{"n_layer": 8, "d_model": 512, "n_experts": 64, "experts_per_token": 4, "d_expert": 48, "d_shared_expert": 256, "activation": "bilinear", "moe_layers": [0, 1, 2, 3, 4, 5, 6, 7], "router_score": "softmax", "normalize_top_k": true, "routed_scale": 1.0, "balance_loss": 0.0011, "balance_bias": true, "router_z_loss": 0.001, "n_groups": 8, "groups_per_token": 4, "shared_expert_gate": true, "init_std_router": 0.0384, "lr_router": 0.000249, "n_head": 8, "n_kv_head": 1, "head_dim": 64, "vocab_size": 8192, "norm": "rmsnorm", "norm_place": "pre", "norm_eps": 1e-06, "positions": "rope", "rope_base": 10000.0, "rope_fraction": 1.0, "qk_norm": false, "attn_scale": 0.125, "tie_embeddings": false, "parallel_block": false, "init": "trunc", "init_std_qkv": 0.025, "init_std_o": 0.0, "init_std_up": 0.025, "init_std_down": 0.0, "optimizer": "muon_variant", "lr": 0.00735, "lr_mult_o": 1.28, "lr_mult_down": 2.0, "beta1": 0.93, "lr_head": 0.00609, "grad_clip": 1.0, "warmup_steps": 200, "schedule": "wsd", "decay_fraction": 0.773, "decay_shape": "cos", "final_lr_fraction": 0.0, "batch_tokens": [32768, 65536, 131072], "seq_len": 1024, "doc_mask": false, "train_tokens": 352300000, "steps": 5385, "dataset": "wikipedia_en"}
Below are experts of layer 2 (counted from 0) of a mixture-of-experts language model. Rows are named router (the router's row for the expert), gate (a neuron's input weights, with its number), up (a neuron's input weights, with its number) and show model dimensions 0-63. Each number is 128 + 24 x the weight over its row's rms, rounded and kept within 0 to 255. Numbers have three digits each.
After each expert's rows: a language model's description of what the expert responds to. This comes from a sample of Wikipedia text that the model never trained on.

# expert 26
router:105145084119101082126122129118129147125109136103148149162119111102130161144123125094146139140163127101128129168080123078094162164081172126103151133119143104122154129138159175139120134134109135
gate0:157160153123133157128168132143056123123146123097125177131155100144114140101172168167088167115074171148091113119112091131123128139089146155151119103135098176128120139123137155110180149122143106
up0:098098126094123095144133154111110114103139121137097155135135135107151104121064145128112165133115111140133133126109116120132137158142082096122156125155131121161126192092076120087116133117143105
gate1:112138139117132135116155110078128171139148145127107122142130097112119140138136138114121117177152154136128136169114113085103129161122130125176138118158125142183134138115098174155141136129125071
up1:128122134126105125152160134079178114097144160167131151104130128143150125148176123119133117132122147102127086132110101118145116141100113074145128165109107178119133120123133121170127108095129144
gate2:152126142150098146171109103110119128133159157151181146142130151205133134125095114139149123172105148132117108141147120123138154142164183117103117144125155131148141115085118165119137141168140100
up2:076158139130127151130125161138140128097097127119139121109157117123149147103092150083127107105111130139160138136128152134106126068089139160116150161129089134135127116137126108120126128087113160
gate3:154134111129134159131180127138082143162144144127104141102160081113125150104116080130109145117117128166146148148121137141115146135160158135114170119131128197135129154085131115163132129151181095
up3:082132152116115115068146157137118156123130083137132131149174127120136100118102098132143148162163127127125151123124129141122113123093089166090116082150172124157117169160132132112128109134090160
gate4:123114100147143113119149132136131148130122111178118134106142077162115119122126110123130163148130104138147110113125109146108133134097128134123112154149097132120158121133162101121122118111127115
up4:105122110153095132136082136130104073134131151139132090098100124126118148134116122141160106134120132169120153139106159113080133138160108145140110114124122176097153124094179079089121176090145125
gate5:130128118148116148100152142119136139189140080151144139155136145107181153104077124124135130117148145137128118141094085149123113146133162097132073122130143140152126134114135098120133138141136143
up5:115151115079118131147121128118077110120157150107098089174093149125123109102104118133096145114126154159108152127122121126107145117160129074103145130121111166155142154138151135143127136106150106
What it handles: Suffix pieces ending words, such as -ly, -s, -ed, -ted, -ized, -ations, in adverbs, plurals and past participles, e.g. unnecessarily, educated.

# expert 6
router:124151098112119102101100148157130127114139131141151140136120121110184158138147135087191123153133161131154152143107124107120096125091142161068161136158121102122129129102128129158146122155117121
gate0:132099104139138143128126169117111139103090143133131150106133155155173101078110117115140121065083144106135140122109134156166119122168123165137121141098120127122115124095134136129156109146116111
up0:099121125119130091114156165113155114120149125136160166141113091127107161141134126131140174108142126110117113116137143111151189105126129082111115141080179104154126134137111131153097120076173132
gate1:123147160096152107130160087184134149154094109060119085131136167124105119114109124061146105116146129133104127130106110128165120120122135125123183124143101136082121103097146148130121115133132128
up1:121158154105142119138147117174116090119116114141182137145144140096117099103115132084128138127126107130103123160101160147149172120132110155104110135160126151176083164121142142152130123086112129
gate2:106125113145130112163137116131133107133145155135124117116134132119095140147110152147118141104124089116104092134135145118113121173128146141129121142067150116109115110152111138120112104144148132
up2:154145134101112102128140116147134112146082186169120104126087168123151151117131177127172132113126161112170143133076146134144101105139127127137133115164117165117157074148099121102145087134128107
gate3:101118157125132163125114139163120115168120124106133110152141156125143093115140143155125147126157135153090124168125169127118119112128149142130128145103097110090101160126123071114110165151146153
up3:113072113130075127121147094084160129097119121110158121107145146135138108096093115154117131153080135126145131091158112132136119149132103099154111098124121140125155124138143092106151139112110131
gate4:095112129099114155144152162134167113143156122088110121159117124113155115116099105136067122101131152115115142054117190111085141129109131128162111125104094113130104135130128116139117094150155095
up4:116123162093144146176180102167153109141163136149102108142163140096107115098107108147141090140166157149102141122129138133106119133097084105107154093111175132167128151117140143137165090126138080
gate5:103117166137125123134105102084176111088142059145146073166117143132122131137115108107129154117096142111129138122154188109122165043135100145151143183154153118135137092169150117165087109104136123
up5:085164183124133149062138099155130124151114090149142178132125083119114155172160137164127140129118115132114147181118133170143136142167136181134133119130069102114092166146128133123139095124087146
What it handles: Framing words before quoted judgments in review and reception sections, like described it as, called, according to, based on.

# expert 39
router:116140090142125097123100125105145124142117140063158100154132104105151130147101090105158140137109130106161165112150120089135149148129169155134147125131131131139143143082161116137137136153119121
gate0:154165124109136120129061180114112090123132121095160084144110154091089147105121110126142119148113144168138158108146079128108131082167146129132164110136150143171124108090130087107118141113100143
up0:159132096145120115132074124096128096111120177108181089123124130129126115064140095111104154136098173159128120144155111137154111117151151138166104096138119131171077119110118095112142131123139120
gate1:134113130157117106150134177140111095129040126133122126164078108134110135106128114150123169113120096167091108144096131143122131123105129115101145122124126139104141132123114134154131116149153142
up1:124118130109165146103148127070158132089119125114119093110122150143099138152075135142080134131113151178082133120159117154155127151116141154163141109096148115123122171087140147132158185114112119
gate2:123115127136124152165172126142125137099149160159109111157136130131122139130144148145140139108123124191154106066108126142123195157126091153141145116123123102106175123156145116131157158135061097
up2:168077105140164118134144099148130124158120108137112128101174131148109134112122157110167135102141150166139136102124136147142105160124117096112105128146111127105130112128148121149142060131120080
gate3:088125129088107108156144148086133118099127148176121116157148124134122149106158125114081114134153156172130146091143127148117136119107133140136135128135141118156113129125171137114122156153150126
up3:134105173080120108174110121179161126170144113127129137136115126167074111103142093141134143149125076099116136119157155120098090108133155131117141114111140160169164118126098110149119110129140106
gate4:103142134133132144095136113152079126107090094145119106129124156153138143113177121118131123135144107100107117113094124117127139171145090138135097081141120096130137142155121124159157118109150195
up4:112162121133155071140133117159120106154106083142134165120154146142141106115164093146146150112109052108089160105135126095136125122166135139166120133091134153142105117126137187146119103097156180
gate5:150081167152161147149178110138118110126140091111148130147143178120132117148121147154102132111126148117121112120130111086093137098096100140138119127125171106126164126152113095137120105078140148
up5:116076124153167102089099117167172146109115135132127135135161105143137126121133108111100151120146131135149130126103107114103113134126127135158137100092107136119116137157162128111164150134090095
What it handles: Prepositions in, from, at in biographies of academics and professionals, as in director from 1987, worked at stations, University.

# expert 57
router:106129086141121110111118120137115130124137132107090137123136097099160158138145145093141149137135136116127135133092116129148162164075119146111120138162152086127152166143139140155133126164104121
gate0:158158109140120116162143125095159136133117181158140135106159160082121161079137124162124132125111103169122121172141076102123156126088091152151143157087111128131119174112151118126110163106130123
up0:144157110124134165116146094123127141121119078107181115126147096140151124128129090096112147117141142122162130117166113110093150105113123137081067156156137146111073105134116124156109154122166175
gate1:176122139135168166094115149143154103153159095089143155120190149150113141149131120166096160134164103108163164103134122125147134112112165165138133111099093183123151144142091121100112140128115156
up1:126181146152125153142088120165185116129172125126101154115168104084121111111154136125093110109104152107097142123092148165146116096141105131139113130066092096149182112131118138124121143120156101
gate2:114105102142132148097147126141131097121107128140122136079157053162108134116137165114095126083143139131169148127135141077103099134115126140128147138092093127144167141169141177125112162124105127
up2:118147120172111128146088163136103101111107115098092133129104145166114173147094116109140097129152103084112114135138121134095161100126126149121119122138111146112141072115084107110165139141164133
gate3:114070148130132112117118112131176134121116103100120095145118149104124113115115103157153116133147088137149191109134128094112128122070169104162111096137077142143117103095144109126115136081119091
up3:164129088140129124138152118129096132154131114143174100186155124159162110159129162068111104149147139117132087152112100135131124161110143145147103138121135096123095162155135118124113110152129132
gate4:133088123125167142164168108138123140129143128097090109136142108108158157164115118081150164163119113132129140115155132139167186113166112083146136137133144138106117123101120103109095162139161122
up4:139144128127125135138097140124095144103122172116083137113160126116133101152133158141102127123134133100133179104079097143153150145110124141142133123099165140125149109091164135107103117135141116
gate5:100095128116137114126183150132135127141135086148123163101123081111093119120134130071131153111169080122157154133100127142101121094133137156125104089136133150120110141120150126127140128097078119
up5:146101126132102150133086098140099152142115099132118092121107113132133131096138116136113104129116156164157105085093130110147114136173112157142175121115149105147136134137141116105156196155100180
What it handles: Prepositions like to, for, via, with following verbs or due in explanatory technical prose, as in due to, need to bear, suited for.

# expert 8
router:123126094074137128126094100132160117141133111072164116121117111089175153139084106105136151128146080097131155144150111094170155129096156161120140163125127112121149137109139132124142098105161100
gate0:138135109099125121083120118117108129151155146112137136109170106127134118122090121133124139133091091105130153123146145145179121181098123182156138104094093175148126131133128106149147117171158112
up0:149103130128199130103112169138157146127112090116179136093128130105123150203161115100141115118137132147144124121121128134130137141158120109161122084156133137152097143147127139111126088093166095
gate1:144147103131153164096089109129133157120131095144164115135104134143138149100135138177095194120132087154117134098088100100144076094127150133134139155149112104151146160134107155167123112123167098
up1:119077141146114152148141116130136132113157158154145138168105085136146104150125107133127127098131122120167129145125151132098121149143116090161104168143177129144099117140135134090193139128180148
gate2:118136119089160097161151088070136123158089165103115125097138135119099089128199142162114158123128095144123131163125157112142125130105155134122122156130137128146114116143133177091126130135151171
up2:115116135106096175142155104150076117088141139129142121107143168106110135088142161138161112182145120138124155131104129115083166173152118124163127140103176117125122110147147127125124147140110165
gate3:124120106116179111113124099114190108149139161142124131125142142165099140097129156128111142154136105140160151142091113086158126171103126153120163108128090132119123130108102130125152095133144150
up3:126125157139130130149175152127130148142105133145127140179135115153131102137162103151106123099104138141098132118172139119149145071144118073116099159158119123122144128133179113164119146144172106
gate4:122141124135167120136142093159158124125124124108138163118137107143140125148133135149161131111135200149129161150148169141133093124120108080127119137091118123114128129105124102146113121102139070
up4:109129146155095115112159145124123125164089132127140108116133148102138145127112154123135132081103119139123161130135103175112146158144126092179127112083086117123104117118099116133099102153100138
gate5:135142097108083149080087124101121104132134136093110137135100122137138109110127127142149152130116154125148136151156153138103126120125129111125141140134146131126126124148091127139186134160118170
up5:087098141122131143169136091135113086158163109137102157124109127156091101165147160164138115164139099134117095153120101134114128146144081193158130099117152121155166150131144152095097124122133115
What it handles: Function words such as to, as, by, of, including cast-list "as", plus name pieces in Islamic and medieval royal history, e.g. Muhammad, al-As.

# expert 0
router:137168124155136112107130140143134134137167079110158117146120138121155144132129145109157106151123108118149173138112117124140159153105148164084138137129144115119119126131126132167131103145128187
gate0:112137146110113119115149142090113109125165128135128139137129148114105165140139114115145117095085131120130102116106148148112120099100122153119133090158127116124086110142117111133116174102159099
up0:104107128136096093162128142158114161115148172104127140098117156149133155125116150106135156149107129135098102137099129138123104128169116132147165100127094121119168155109062157112092149159116104
gate1:125070128168163141141120150188151133129120064117151135103140115141130094145163115139186102128126132112141144113132169109129132148083124164122119125148101119104120144158128101106123088086120150
up1:083155147069140140083084148142158110125129110152121114122128146158124171105134156166134163090070162104121149151155084130159103180135135161091111129137097128126153114142128112142128095152151163
gate2:145121125110152131089131134131121154175115118122129126134145156097130142128119126105143133123100090176117146128173116128147209153123144135149093136128168170144129142124104119154137109156117157
up2:155136113130089136183179065139110094129145115140126138136134138116087158176139099113146118127214156101173106105149118121135159103146108142133140136111130129143131151155122111116131196093145158
gate3:129120125116113115123136151147115136146136082161114124156152108100139171095209116111136135119145126144175157124136104127103156109113128120163127095148119087117117148124131135164115125126122138
up3:120142132119128170168152143117120131107138071088134106117143139120137138103175104109123154107104130149137123093128131124104143096118128118185143075142164106103166088138137136120099126123122147
gate4:132145135153130086085133146107107147159155090116123141140115140136128116137154109142138141123086131143138103158166154109154154134117156100130125128118129106142105117118147142182134158104127117
up4:147140154128127119061094136117148088148164164133120116111133095146141116170137153130104124129128146141167118122145101142144158168086156080096127130103142169136124139123116159147121120137114127
gate5:151135128125089119144127146127132086164144124152125144155106144134114137126133120135145141133146114127165147117131097200118117109146124134105130112126128124141180128147111160133148090112091104
up5:076139153130100118103181152137122124091159128148173142142100133106131127097104126096156124144152099143110127139089135086142147093136160115077158143142158109137155098154108154131120120110153109
What it handles: Nouns and quotes naming media works in entertainment articles and lists, such as series, season, song, album, film, Nominated.